config.yaml
init_std_router: 0.0368
beta1: 0.9
warmup_steps: 50
Below are experts of layer 3 (counted from 0) of a mixture-of-experts language model. Rows are named router (the router's row for the expert), gate (a neuron's input weights, with its number), up (a neuron's input weights, with its number) and show model dimensions 0-127. Each number is 500 + 40 x the weight over its row's rms, rounded and kept within 0 to 999. Numbers have three digits each.
After each expert's rows: "comes after" lists some tokens at least twice as common just before its tokens as in all text; "gets" lists some tokens that make up at least twice as much of what it gets as of all text. This comes from a sample of Wikipedia text that the model never trained on. Tokens count by the router's weight.

# expert 24
router:514504489499551516488530533503489493449460542524478474453524541472486572506469584521523471552573512522559417579538523501501470540572463579519557485529503509532526529513547523574490527554520471517565472536527495544491439502479545548465465552559455435513505411489552450421512435558530514540556468500425519436546538539517462498533465483543517503560491520561480438547546482473516533495507
gate0:511540493613501533516495468527528577578469486530540489483470509520550459485501554469535442469532454418554599461524532487497556542502509479431469443504533537514511535515509494531566485441516469508514454520552552469526472477503553509561505497495447532548592521453492445541491446493520499530559543590567435512496508541521497486481558514581517471532505520534458489499444516445548578522497
up0:471535468588473464493566517505520442404458603501533507520439550480522516511504487508478488546505477491528477466475464545473432465459491505488556468530499553485520562537509488496521427495521484578469525487513524442532475449471474467506447495554525491532562443485506486500531486391476508491438596418472490444444549477556544419518517522542531478484472462509504502474564467512544496593460
gate1:532525483561528589470424495505561456495530500535470410512503417487514426506468504558555403475469506476504504514486448484470493546529444514547490519467533510479481503560512466501488538471449525519552472515404454514641461463540504521516470519499489528506468550549526505518490505475511494456538534557471463512557584464499471519607497506471511501496534487504453450533472530547514509436422
up1:510517472527494504459473462581563427501495495490482412521472440546469468509486531506526419465506485553545499516497475518489526571538503495477464484528534494519510433616529535517494549490494549404557496473460490574583448491481431528500568514499529510435515594479507506449506498449523470490550531545477485517527606509467510534534476485540453464486477464559466504461520493581571487487458
gate2:459535481506480545507507444516460515476573511462463557526492470469446452502600526505451462454463500509528435490627501424470444559461499496533532477529521520591501514520495518519515531488508535465544588428512518439464513443555519443525501492530526491509469427544549481464561517510517519507525472561484557582523426476571508461482533494515540512534467523497488427408453507532498496494508
up2:491442554522523505526507546525467433579579541477453508430541538580492563469467492537503593546489496534496511470518557562501438510497459467517461571454432525434491544479474529441477471548517512523461473517525514469447541487582468487476550513501494475511546578413475544504519497443503539488516533498541451506486478526501474463497526477491454475494411537490578498516506523577437425521455
comes after: " |\n", ")", "0", "1", "2", "3"
gets: " |", "|", ";", ")", ":", " that"

# expert 8
router:546525566554497493495422478510472494486422548475464398545519571476533489494534470568537495539517459457511498483531454453492449506525535495508476501535569551526509476536539463501502497510481504513546539429552470474517465425547467493485564484449491493496476489448593500458454413503484526447502491542592489490501508575549497600447483458458538448475450529539476482508480498562575467446501
gate0:561553542462473473480553444479453450502466469521468443491531554511364419506471461524485465470514550479546595443547468530512501560516461498519524526521528557491468530484545435525538420562495508501530521506526531502516555525469537490501526473533429446501459494516446477495475555494488537429565508533490410510475487523514532500528485461586422461513459482472450563462527467495524463447487
up0:460475534588549501501506517469454466511469586514534498460438447492489551598548440509481458477464437439507465507460489474540427451492513485484513464467434540466507563511552479555419497501468528560448468556468508507444411461520477512556474549538557441538508487546521571496500493481533509505490492501479512430536498540547470465487448541488479472517459542559592461496497497488446473548440
gate1:473529535594448492552513557505535504501498517496462482533510514504416459539476513425481495491549555517545463468482462449493484500556457467506502507468477435496486440568570507517482498445450550544520423474517512572447525492436511554490447530482423493514486442535458418539452437451514450482476500576453565480531443550541447461496478463509482475490527504479529593494546466504523417508535
up1:470419514476403555386501443456487451539465572447512462526543580439479471477546445484506506448460611482471447458476540456489467511520515444564486517483516519453483538493536479509518498502529478486524485466474441508533477477390488532526546514468454414459475490516540491496456497556500466512409499562471530438512504508504486526466525494501494512520439531571528526456505479529496462444519
gate2:556541550558521516497488484544514556499446533431561473488492581503459484478489477484594492577437481463531492467502516527448504495480534554477537458449533456563470461524490469464533533514515499447609575494495485462482458538511503565437465470505437461477592570493485456491554457448487497505441537489545526475443537465480495519479503497479515492493537475412500526537504446416536473535421
up2:568568468398484478551523494486471482511535463554484450555483461525552533502512546548517523471526567542474468537491423526478544503485535458478474523492539509514484534461531544557491498461455519570435504536561521503572500448527493448514571481535497545495485528505487585475514529519578467562471468471485483449514511559495543535516511494456483454561428527565496486461478492580503462406598
comes after: " L", " l", " P", " |", "-", " S"
gets: " R", "ad", " D", " F", " Mar", " Ad"

# expert 43
router:472505489621454431490543422459513547545521472474487498519483536465501521433550475534540514512444493441543513549452513468481514498503543510504524432530599557524469496427522457457521541497505525474518510469484429511563496510535598511516467490444446499545519475496537550547515452527461507485541575491503503492459448450500538482558458477544448491406428508453449469521528482537468552463558
gate0:516529442503482469503573529531489532471505512559429496493501574476502462458483556487489480624451494467520590462477519459535504553546577550491514454545497471481516497451508447470522477511487422566549513477464560575513467539471569531498517583461520435490495429517480502531419549496507551467471570481484439440497486482479485498504483522528453471492426535446466551545490444489475482524545
up0:466497439495493478504556537563437554470491487553415460488533547436495499559469564491459490606448486479522511500451517437550484535530524535455515501611503483481518460469543493482531479549475438571511472435453537462535448547508553540430558559487508442504483425506438492545450482486507477529479527454520469480474530513458507474530522516520527508410469497503452519571499485522436463546533
gate1:526470536458465508486517546450420535464446551536556428468559521475515487393496483454537550521523520553512542509562542465513440468521469407478520509555499565525524458493512551467512497395432461455481534467464496427513427498491512521503480527519510511466478503513552537456513536508480484466476503437551483543505502510434521571517512425461521485569466530489468522440496539442566514573461
up1:540545531522542530425522463542550477550556498472460582531512529521455430582464537533460513507483489498448517462448476565494530442490477534487473531493472507438472528448499463497481529654482484509492513526553465556486554482506459500473565517440515562475464453515467506481470435503521492529543490526459490479460499426455478451567507527586481525457514484568488490514490521565450421452526
gate2:572487523496462549493384524499592437530507464499500492431542488543500473535451517459525467465582467511502536449464428493534486498483468472547490569531417512583508540462503455454512513500501446544540491513526547563443474494426504459431456539552519504486491519471484512544517522460513545478456458469474491498510585515489551489506502534513478590467470478516483502550541626489516550475501
up2:512516453500508482473486461518419604443465499497472473568434524505488492452517502594446496507391550507490454507510531518491523568498524455471468468486612496464508474526471511488506479475487586430446526506473495447525511512569499499537607542474499493597471463483528481437477516512514475538551483589547512528493462462462483491473508470489483408538468507461518489514487426517490454535474
comes after: "-", " |", " (", ":", ".", ","
gets: " S", " P", " T", " L", " H", " K"

# expert 56
router:520536537540458488533466532504462469494493545546529509460567491504438540521460449498538419511504482500589459554491494456501506555493502495471499531503486500475479529491479452542515450514462461442456482517513493577487556468524502473494602492578434444476445518451548443475560467510466562553530596538429501491516514488455497547562530468499465449430492583533459501480473576429532479528439
gate0:557659494521487504470510503468514490574470456529494460507522564572434493604475549501534386463494459564486502507514429509456449527562571517544513547474466506508469548497504549505522470529525486575508499509462472451517523508516559495557553450448443512469452480517516536509506550487518469450528524462462558515480528520526472504525457487468550546481564564473462459487459469484473519518505
up0:510508483573482430492533550565453459539491515508523478513494490492412520519471469552487448439514461493543505465427457491504525521457577511497504563476496516496435487451521461503531500536459437536444484500526549492527514483473528537618467486510454518419554565479488505530526540486493437536496550501419475527490554555582556446580548458488572504489552484471467458470531496478455429483448
gate1:457492548476497521492568509484562511510483499543499479515527467559426480474468544493499477557506498469497516496538496463476539489453524410518522432496536535608507472419503448509526466536501512530527505487525449509549563534519540505454521508523496457510497503512461474520529446555459503504429592545478638483527497565529492515431490521485394461511532503535441443543502434455420488565503
up1:511515405509454480551538463481478562546458540493507584510515479489500535424544461502468480459497498469519500524473467417476431523528520483490492453418486559508498523481439508538518554502480522450506544533527514446476589517538509435458531430438492475525483554489540517509515552530569504459439483497487505413425503533523405471448492494499481496488459426500502512410485494483525470406441
gate2:487588477414501511442492451501554454460525439512503511468507539490455540533433472510545467526498463469483479521508464501528519504516561485558568558455532544500497534486484521529490467404524467467463490542499571517506454504478500482507539534526563508534550549480534482472505490485535465495417531443438407453418534531513485555523493446474458599445444511418509444491551574480495556516482
up2:480505502484478481460506538520490565540461427487450453521455465484560482461555544477384476457553460570542519484459493509480587511546484480515484515529439503499502466481432429440488569551417496485512475451468572520487528459444545472535437500425439460554439500447499488499548509500557501508523455501546546444494439547460479504445504530506579466534453556517480513545501487488474452491521
comes after: " |", "2", "1", "3", "4", "0"
gets: " (", " |\n", "\n", ")\n", " \"", "–"

# expert 34
router:495546561476458512553426534499452512552567475435479497505468475444452495516469550504528467520521494516491484539445552486552508504571481513543471524477461468439470524406504423458452520567469463392535504599511448510506486545480447538474474522445416522512461467473437511470527525565473462509509426503556451543477478479481455472556510551440504420525499486496558514520537527503456469500503
gate0:441470505425502568462452573564469504449507523410550518487507456423485479576530460591486443536476434499549485512533511508548542457531549456538510498478502534542462455539408504507504559564490514524513495507491467434488501495507507527527520426470503522434457448586461501443566482548496552496526586508475457471461481476457497479473503492468483529451551522466511485490489509492465605506496
up0:492467522478401549492518445536500505579497417508459430534493475557593476468490564519498534500542472554573530463496529532492578497497475554539489486506473476394487528509519428526527455500429474483579487502526426509492529495449507467451445488506505516485511532453510465458527469502486540556463493500482600528522545499547520467464514516536532461466532490485449509636531529498530450491506
gate1:460475510453429540487505504500487523464599554506460476532511447397522474486522514473525415534458485446455504470491484410459524525532499428529495519474498513502476449432499522479450461569416452466531503545458447450540487488482539542507539455483468481502473359511464521515534568519488517494476494447511619512499541518501463494531489476519450510510529520475517472444477480461414524462501
up1:467511466494490473412459495494494511494482570500474485520498476475542509450501495544551503519538512493525513442501563477495452498537496564517529526515525517575536470468457467485526506562640550509525479539547585555529504517506488487438566525516523520487500512540484475485523492420459444468435508476498551526508482447527463573609550545493439493558502425480524545539512441554504494601557
gate2:475539575518566493515532516533589538501529505469457518490543555538490416500491430460479469559547503507519530493439528531539568496560480526458506447477456585437445488499493471501483467568485429458515449585475511528495466548501552507478452494441529466582442533542470497534526514529415454473549480545491485504512475506453466495523473503575493487502512418437537478462446526444478570478486
up2:555502495455524490482487530427486517411497484567502492461492470613507455538509505491456460495511559548505506458519516468414559535498458478490507494485520519504488539441490495490474500493498545532521520507516475456464536526475579541516564514547489496411480431523420574489526511456425521524536499523496461480526472435553531519464436538390490506487545435455430417535535430512501441519537
comes after: "\n", " d", " |\n", " D", "1", "0"
gets: " |", "el", " the", "-", "ial", "|"

# expert 3
router:560489487542463440476501420452513472495495509501493481488532585544548521485540503431503537493568534500468522456553537505504547474469514468468523419481513487599510539432498525533467461480457471505553463508456534474494529453417453573512566487571581472546484498515509500511478605445499522492435568465498454446413446513476538486534504533488507434531495592485492504531486458486476475538480
gate0:477538580557501471571546473546505529487489511492463540542502553484569508489479484512500478540515575483490517475536519444552481508493540494495557461500503566577501536416452494534484553478356503490486499455500494494466424458500466567419556428528511450513410521521493543432475545505521503462464548500572486540479484461460477516562485470573511514503520492560453529474506471529441476513548
up0:541495401449480507525477448462484444496479449454513521514524561494511499495491540456494518528454446569540507468531558572472491493477481534532464513485538462473499507547507473486553444562541499438525512530524399502518549503579503456575447454407505514484541436513474449516479462498477456496495509413493506457479509542530530436401529536484486529480405493499532509572473491465503479534405
gate1:520526543490432533464452458374489557498437541473488479510518523430441516563496488530454518505525488447507532501428481531499512528536528534505444478514500470474484413485530499485565491429557493446510512588559518523486522559502547528528570494518526486543498484445461481501474498503530568520471531513447423495430534504516556451514485520481496497511543510399510541487393460488484495492604
up1:542579457427519566437485484470490550505468474460521495487516529468472544511518487559482544513470459455532518411466597492541501487558515547482479442501511477514493389559493437565572471484504532386595540507491524477508558503522477490566503558463547503498460454480548472466508506586495533473434539502425499518482518474497509507470513509452467492510501539494477571469529463476552452470496
gate2:543441533470491520458555509483504568472517510522496492541429469474493529570402483492437555472541506476506554522464506580519488551432492472445490479544479475484468443519499480533565528520568482519522514568521515404532503398447510556479486447494500549436448495450478446560483560535490573491442517508464476492484516531429451550515527470467439478533540478497557501513439506444492546469546
up2:482481515584528450550503517488446557511465511495593469496509558565479483462462489478557547416539522449510451513525525513490497495465529465464576450504499518498474467509491487490451467464548497517443548570534444452504522447474489569494541475469501472468479446437546456561569483493501537543425507558447500489466462527418528522440515493482576436534565479577512539548504429496568493500501
comes after: " the", ",", " and", " He", " he", " that"
gets: " was", " is", " were", " be", " that", " are"

# expert 1
router:462466480460501497480489578452455520490519526488525505558498475481476467393484465480441529550493490424519476525565528595526511516509551517493479505482510479482535452462545561492433449490532562446474555491542481567513541488547492505411476509492536542494550456385582550483519475481480530463447541419518497483552506515510517523467535507435506511505573428478553511422513526474437496485545
gate0:470483457519454474433458574469489514484508536536509443426562531457477468527518483514452529584439516505542480470493458535528522516482543493492560512456498432485476474511529513555439439566569496434454474504521534559545504427507486570461497454488540572458478430500469505526623497528518472483509501473501481508539544526528456478516519480485473426544537539422486496460417507523464569519556
up0:476556499522503489388466494484464497527441515496461490474540558515475477543473525514539489553490581508392502525584526539479548534517494480564543522485487492528481487434455490426487502543512553443457525465524521549479465516549451601532489454456464520500498450463492483498503416539539453513424541443496500464483577536580505493537523542563477471501571484510553568472458487463505496448528
gate1:516514498503468517532522551520486478454464539522467417510440450546497475451503421533494504566502486441505584435463465506418615477478469474478549489485504496522506466445521457465512470547522424550496508529488444560532498477485524545464486524443529461496472435525539524505586548525430485511419497495488468434412490496454525523485581512483463486458458580532524486482482537564498479551544
up1:496543464542479437540519500530499424547508546511484518578512524432454495537501510444609523509463523534549488466500478505470543489572482557493530559461491520512508570461509534563514473427542547469452453458479559477463525531516518446519536537560555414546503461474478461492504557485520488537567472488502455461542450519558488479511450528485513411503509471555552465561441519432577509530523
gate2:483531525503469506505464517489572507486506504422510525544448464522504503486466530500475481506542497490489453434551537562530582557521503522510491474464532534520476486486529550504487568445514548479595483457471459519499450541540489532560501560534546526454542464481451570490566553493570572516446513548539509489503404436523476519495515429470469497423509550504612520557548510466421492460544
up2:486467488516527444517530532510570517502522517483469529522514465574506479478524485548488511535502490540451517499551520495517498543534509516561508500497491518520508474548577526504439607371520586514500451495545491496537495488573471543467496579516592521480508540480502444494522489545556549564499508451445445468522454482483471515546528498475519561493552604444495482560453540537466448405460
comes after: " F", " f", "f", " D", "F", " def"
gets: "o", "est", " and", " the", " y", " w"

# expert 55
router:443518544507425532457501527475580544450469484437512516555502514476587547547492452443512471517518508411499525492451477564430561507443465590475496595521470539517527484502396516581534474489565453501487517514504466462462478528475524595468496504541509488516535476509469541586507514470459561499514459464484533531457446522465526498549530498532481571538548511472469526499470508471536529533462
gate0:428490462508475492537454479482523517487428518498560489542512479478457507440534475559494443437527534494483542564525470557461495502552494465496476490496487498554505505467432489465548509515520468477407505522499508488520553513477518630486467528558497487482551462496543463550621515492476520426575549530497413533439442519513491468548508504475471469474497484526493492490405483419497574574533
up0:458522510488579510453473535514481489451511522475562456517565536464477459444507484482562605445496498472433488499508489561435556537519529462493508495570467521435477519472420501534509505539491521492460455562553449471543558580505504586492507546481467573504540435499504481557486478497435529470484511537531420549518442482532465451602469557501487524514508470485455510481447463490492482480574
gate1:471510477592590528484473551506538491583548429476543555504520463559539550522554543436524557521522450479519508483460557519507457450516561550531533524532476431519467488511547497510511561455471543522463493521491500469477492466466456621455501510517554483446589454503516522446490443530456507487524555502484490564471464482493520473528439519491489465585520581495516539519456458555491459516546
up1:568480539479458525524499488442458528449551534562513478498483435482484420557541501494536491511505561493499438539579525506515470547547483493444517518521521496539540512577470482485502491552494506493519492469549534491587527469481508447493487478477485501545513515401544509403489503411475479515524459513415504437499467473559407501467480455595533538481448382516522502509510490512473444459536
gate2:467490544428510500544480483497556588553459533515548548554518548559530510486500430466539452552444545455509478520519483564496549464519496527470525507542495485492473557465487462440491408447482480496470509508480487484501515508590547543556498480478473461478557487569566471529448448443573516454506538424542486512566490521544481547502456528573508501538574521490468506474419558450489495481425
up2:577539539459588501527507475524567494589520469517552475442470588429550541430516490547530491506579565476522539487512540493458465490503526518503538515473484458494485476600492499504493469589491517469568466497473599524525498496483472537595524496516547537462486516477531577437473451512584556500530535476529531535525522498555535526514511529482464495494499555448535517552493522456498470497434
comes after: " ", ".", "–", "m", "em", "201"
gets: "n", "en", "0", "1", "on", "5"

# expert 18
router:496452527574506429529425529500466481481479468522474468557551477529509477434512485526542440568568519499547517407454553524437476429566472500508489460605463462505483495463522519551466441521459530510562476491509528486583457537458473517503583503398448541554536451519471501469521545544520413470512481461441437524521498482495516508471480558491497547485564522512484497479486453512483480537506
gate0:495539505414414489548448487493465475515491382492478462526563552556528532476482523538563545521500474583471506533512519521536533519514483561475466516509505465470459477456559534492466534444585547529505516518486450537491553485499418470486509511483526510473495460501514435498554559498484534532528565506498474430566452475507487513460479522470524472413478495540513414495417503519571488552405
up0:506491472511443448476476497479482444515541501529538527527460511512455497501633580502465512522489493526534500508519549457467592498538521483522479524542503509500480549540519375430570551526418595492533465500471498540523520453565483484512565521514502468439486540559499488478530620461490492493502436468474591575453464486468509441476508482489491499502519537519483486453527505492505538552453
gate1:522508509637537416470567488495456505428480496556495492473503489525524451508474500469566433505482400402529521484508477480532419512493571476488482490482499519526472511534466500474470448452456544502434534504463469517509544530455475545520489483502460497500528496566438495510487504469534433530508477491468480516498463513431463469477556479449501421494506464529560447506399502455514524545393
up1:490488537457486541533464463462531546559466495430487487460475507364486533585551435568521489476435474438513499473467474541561440528491512556491502568499507523498502472448489546556506543529462455478546489538523524502478498559424523508540531482519459449465458478528532548540491509551497511486418587532497489575471519482511451511507448479564474492471457516476443570443518536459561446484534
gate2:507496452450508521478479573492545496484543475488543526491519510437492479498520448457464577485517511452584555495548472463428522437472423533499574436531495487467523513422520503493481552423435501415508539508461504484514562511575516477538525561505423426473454494500514472567552489475460537429451480548495465482509489495479469505478552507452477512574535492486500396494559491533521572493490
up2:537465498482498505445549505488534453468499455482480499514512485466527513527600534489544453472501525512527548519543489409404529473484527578495557414499504528527537488481519540483521482437491551487489532489431545516457487523385489492519425557482518443453359490531550495507516482459508511514520514473490525553520544455506529518502492508427501474467604530481510512522510596458518557525457
comes after: " of", " in", ".", " for", ",", " to"
gets: " the", " a", " The", "'s", " A", " an"

# expert 51
router:513529487530553464510491516473528492450522531508511572501480436534470513542462506569495449442495520446486471558562520421432531547543536480513500458466525465504475557433493476422409395493434515506450530550459520478492558506470554496409487460498503484498574448481450548479549484502510496489542499593471462521576540507475472475565506515561548450478486470504470520574511518506514439469480
gate0:444421506456519577515619533540528512506553496510525533541530493488589546503538510483522538438409526470532455541507432498505491446494450494464491474486534512469458511445455496551622508506532482512550461547492563456547495505526529484433445520509558508511517539404460508548497459484529458491422528494473499561541463482492489552518479515507491470518445533483448461501512493461567478475430
up0:514492460551463555492517533399500509473552479485508530525449526468547485461504476433507437463435493500476523503549548520516469480473611477419505556491511572505500455478508498492546466530448475508552485438514527451592517538587476435472458514443525514463543555473472496523535548488508526511468461531416439466441429522527478479491486497484476480558503497549543562555518417547518534558484
gate1:462499478462498519519476494408635482532476492513538530551478559600525477534490458495521440512522524454554504548474477468463430504504488483544489490497512456536456517508500493480520474509518504455508555487580430577532570610497542545483459572462535550496516480586491378447503524521464499541539501500438507527504495544551482498492433506515489495515503443463498474554534538536538518498511
up1:552574480418467639540525444469407512525521502508505497513495479510514470451490434509465505474520497495488494491501519445555514557485514543540456481510458474569473507560499498480447506534496512515469514466506490490374507564461451503583425479503510515526526468452503460519474495495528495464524510542466502546524497524485546510513553495512487563612406517479503514491462461437486506472612
gate2:592443475467467505495479500535542527494603561510510478493483473470535474537486579530473496502543508541516505508497499508529502496480527555461505548452535564447485535525504410474439474489561486452448498450477483492501541565452560453483506565538449474485490496496470501529558449482534481501531438461473483525521496553498538427438487548476435513467521513488605422557500412476551573558449
up2:569496502543502512468510500529443451486476571528482495441449550471491589449512504526480423514583516521450493512616466505517492530488526549506514545406504500421509470529484515487433466528562469486477539534535515584559519470589516452519539507535431522491558587521508527472428471539494416463523455492504480535491538546500487553499499481528537534512477488420526510492500474534465548514553
comes after: "\n", " |\n", ")\n", ".\n", "==\n", "\"\n"
gets: "-", "|", " L", " E", " I", "L"

# expert 4
router:568555481486544596485440454549518456468468419534531533570492459418485541440445445530557558495474519478491534505495507476431526517527473501516547509510548495504481475505529519544534451460492493508467476533460551520509449484513511485487483499579466462488521435566536537512506414463513483553510423504517489504536574490575447517555536519460558485517479467508509531580522565505566448494591
gate0:505463508482461573517448455474476520449529484526515509638506518461438576479487477484458524497409484441524494510527551443507491455529478496466576391543506530502408543502524475514549460481566482521512490529451448483406503475542528492520483551525488503495538518528521425561532469489526496547505460536514426479528564559470513521511493516508457569500452485492484493591510529508555543522461
up0:532533511522480533532478495446399550503469469490452534489508539468422531536449555474491485495485478455419450500577462486455501536446562497488502530534477511534518535438477504487502435520552467550376429546524558537496504551546494518486514489463528558506516521425464509480551501439530564537454502512556513505399499489538568565478526479513428537491510481519453483496496449497595517492498
gate1:570579444477558549469559469526504530491573459517511516478513490534492559499511530493519582464450523442465577449527512521431430466529525495557558531452547516520441466524509503566513501465545514472437440502573533477516578505565529463530537496459462450462473509496576511517485546433486488508510468478567458446414531458494564568507514490483535457508523592478492479512485491514527530477470
up1:510457523475425463524436513492462494427530584444534542490489507507453510504425589477534422523486494551407517475549501502588555511525519490523471438560576510490504484522494445474489476498476489535555549492464478543407490423551460501511524470488443520580496442493476520470485476508546498543504514485468468522503464512553516472471467504562508518479516367530493447452567510517506473520467
gate2:506486470497507531501516531513473437457452525468503475498404492479454545412484527452591495514435470485535500504414475514559462535555479511525515527484485509542480455504536535539419501513580497494422482523455523451449511471531551556538483531460479486496502442519515557511511548425556481451487516486449449566519460561548472424522465473539484560488513495536501489599501512486539567586451
up2:507420547520493524546495538482438523485524466477545521487491497531488556529504425558515519451447410435489509518556488521529403543454437493487493437498541509485428441477548548529502479517583499517489542545548448470530585486554487458494498547545535521488555490513545480562532468523477482586517520553504550549540512522491463453467459442463509488440424482560457506551491505499532521544430
comes after: " P", ".\n\n", " M", " p", "P", "|"
gets: "==", " O", " N", "ul", "el", "==="

# expert 31
router:557508464534485501574466457533531491479577442504521490510546517501525562499501460475524463471444501462494538428480429427561502573500538548500501485487521532521501403432491520522508520482514550495549452484498527429606536515503545496522436484419547528511578545529517511500545470548573531516426552479439534476491419482513537502522557443584453493501509484518488483479491432451473505503474
gate0:518422486489485520445469526466517490483516531517561487575475533500454510488469535517551525497535489404485512521529475550540575499514575535495494480536524438482440451536442478409557459491501507494563526463470418513539489455493476459487508513520489489482566428504491533506490555392567522479456493411413506501495474514472471436471456426480522436466452541500482487479452519543425480463546
up0:485577538565504488536494514463507528391520543526489488492537482434490419483484460459501509489566550419517440424520515534458517480413488533482512512492481493413458512526527596493474534467527506473479479525516506588512488515488508531514535524524492478576545445464575557465399531450519609577518451540435482485507495487503471509537481476498456501466511491527553456472497500491522475466551
gate1:487452498519525554548538495508579516491445550490499467548485438534522497470444509518440439502440567548429504474509419535500533588503490495489533520479429545477492460478552521503515495517462491476462537520546504493539573489466470503489515498453557508536539444459535485515470491532556512427546530528435398434483436508441475508377466463507475443467506510506552506513513472434460576497474
up1:464537490613524558555503391518513468496447449512505513507465460506534512507524498516463444521444581554458491549447457502509478617576448459473537522489490491599534488517493564466522498533454486486534522511505511482544524502550528544514549500426561455476557493505529424453491477488469459495570555543486503443464410500476500460436496507483488464525478490467546514504489465449507527464451
gate2:473615484523447471484458496470557529476547448568454437464546498516499541460461460459487592520437514479481562472495512480520449608535511486533563440485535514465468490457493575508518552459526570463509529544551502500507526567522539512528484592450516564555510546526494500492553476487488439538482484519514499494551490413461486554544510481523482479458543494493548472532487458515444525526423
up2:477502542528507517445471537480478505477484497526513480478524487544466515437438483525558527515466477536533567512471421457537454526556559498495529426474583501503501507556521522512519504497553504480571508515557523549475542533453520561505467588502482467515442480468555430564456561545456449540518516544493583551498406480564576519450520527466499541487559459506434487536502465530436540482425
comes after: " the", "-", " of", ":", " and", " e"
gets: " F", " C", " D", "ast", " A", " G"

# expert 49
router:517518503498511496422457439478500483429545449538525498523521465413495538495552459504454550439510432403516452512464462501500492537468459462512533454473535470484513578543532512540518500497542543479495471530566543473523464528504484500576400456459530480381460515564542553514524567477484552510517574429486551495521516515565473448511551489466523527471473521451498502482444512520488469518577
gate0:450610449509535497474495502499578471507469523518476434442502502491513511438602538527540533539491515469524557497524541565525469520530504406516492458485508516525513485492533523550516467412497551536446502540535526460531496503468518486454519497454461481471575441453489542514437522546502448438521483451480518499473516393458473446475429485448519530428518469540511463562479582475532478489566
up0:499528475563474546501472481480552539450539593493533517444506461517506566495480512572540492523465470484495540494515520497433530507556565421503472486452439523480514541474504567481502592509428453461484524535549477421519568515489518517526432424466462522552507474536482524467501480468535533520627543492437496500522496468401480515497512551390499501518472514472530463524451499473505472526450
gate1:491452424504421442507504487459505499489482487507506522476468468589495542398487496470475466455541482437515513536526500546471532550507479567423494478419527462492481510500467511447490469513510520468496517513511425482480502520457504475551466556519514462459490537518523556541478548506511468538563485460501542436433455509474614499449468399493492511471429493409557411542500485480459499570476
up1:398571478521489475500509530508525583457521461536474501443544545478522463477568528516619498514467523389463452539503517526473483534559535573448479532470494527523510484531403496540480517450550431475561526514508429498514525544589467446540492526472516471478508510491480579458476563506549485523503507463473462533498527545508513426460502467540500553505463513443520522497463447523551493534467
gate2:490489456481534455496453598472516522431547442456478471477489469439438537471505440567541485501421575502436509477542454571516483566527477490541534470612502494440510530432562481563475491541544544482415504502557482498543505441485503518493448486490412476578569479427512542547560461528485477496490489514480508543484445502510499516577502505497511540541470528485498560525494497504537497480503
up2:537532573468501448517554479491546573516563511388491505547460502502437496531499557468478494440531429568555552482485524496520539459496465551501457539541456496506514467529523512484542507523465486539543544505461547441532534571517487469492464486493478551498446475492468503468525442470535456480550522516498453473458467524577613527492570490399440564469511441509525433505447526487472488472449
comes after: " M", " m", "M", "==", " (", " \""
gets: " B", " b", "B", "C", " T", "it"

# expert 26
router:481487514517477450493506456455522485416509512444436473517507481555489492500505519392513544556480430530570488484515499601455517516418459593506527483538420515569472479550472418520499507529464461515431514537450455468444525467511583591460463509479564502563482537538508499520474456452486535546481496475512515545484507395441451516486529523480473471499495525521455465471513497540487516473510
gate0:590523551499509432486528529561490536563503493476464616457525504498496423518499426480481498515506522502486506502435520465511469386524431495515570484559502518472499502523509479504531514531510502518503506493462467475523516461538429466468557499465535554486521497550500450526540515532460489545411445548532518498520488449544474546499503500421409529485525521519610429480583431492498482536465
up0:506507474511513470484591554483578566529532511481514557483564515505515486529457454500509485405537539493488512526504550549526500466503486480528583509591500541453494457473515485455507507534583522530474485581507565505510537496570457521560484486492531545527495403506497523491498473497486462546543464548463565499556500521509455542561506514473429483526459504574449512475582490453542386490444
gate1:534522497483517504488497466525499515502540474523529419530491525425565528470539519493454552557501562463548481534509455479455543516582570455526521506464503501547489508470559487486459555514457499585448557525622485530500519479499488526418571414555485475487528474536606467464476457485524512497491561429479467465503502506457432583458456503511496503438461495521546508458473474562536493457500
up1:511493513499485441515541540450547530520449444508497546470498526492563489519508547480489503430477515572524517512547563562473557487545551519540545473561489516466498540464495518497513534506469416443540514500531491586588388375573547537405519533499508522530556529480432467544481505530488561525465499534473537506455481454474467459505543498520529450569558492486487454534482499541465504490486
gate2:485477540509483480520446509550520511492513478407553481481593536452505484534495511427546502535516523493590491527454458540518541438524360458534498524491500526518466530466501504465487498461587413481549565466496501456511530483465488496495513468497458544482550560486527476488537529463463452559558471496443429521532530526486427503574487495423502444459565509523486534510481564553547494546466
up2:543534522518528512485526525468541474552481532520535555514553560487535536451490458472558495515587557485564496487436482534557550511466526550554517502461522606563484520481480437495512521464566490524510542467492552513478461528595515451496462521481550470523527493403457545570478520493482485476483491500520501500545535419438485456578487464506461482510554536496458504530571596515505556571537
comes after: " ", "201", ".", "200", "–", "202"
gets: "0", "1", "2", "6", "3", "7"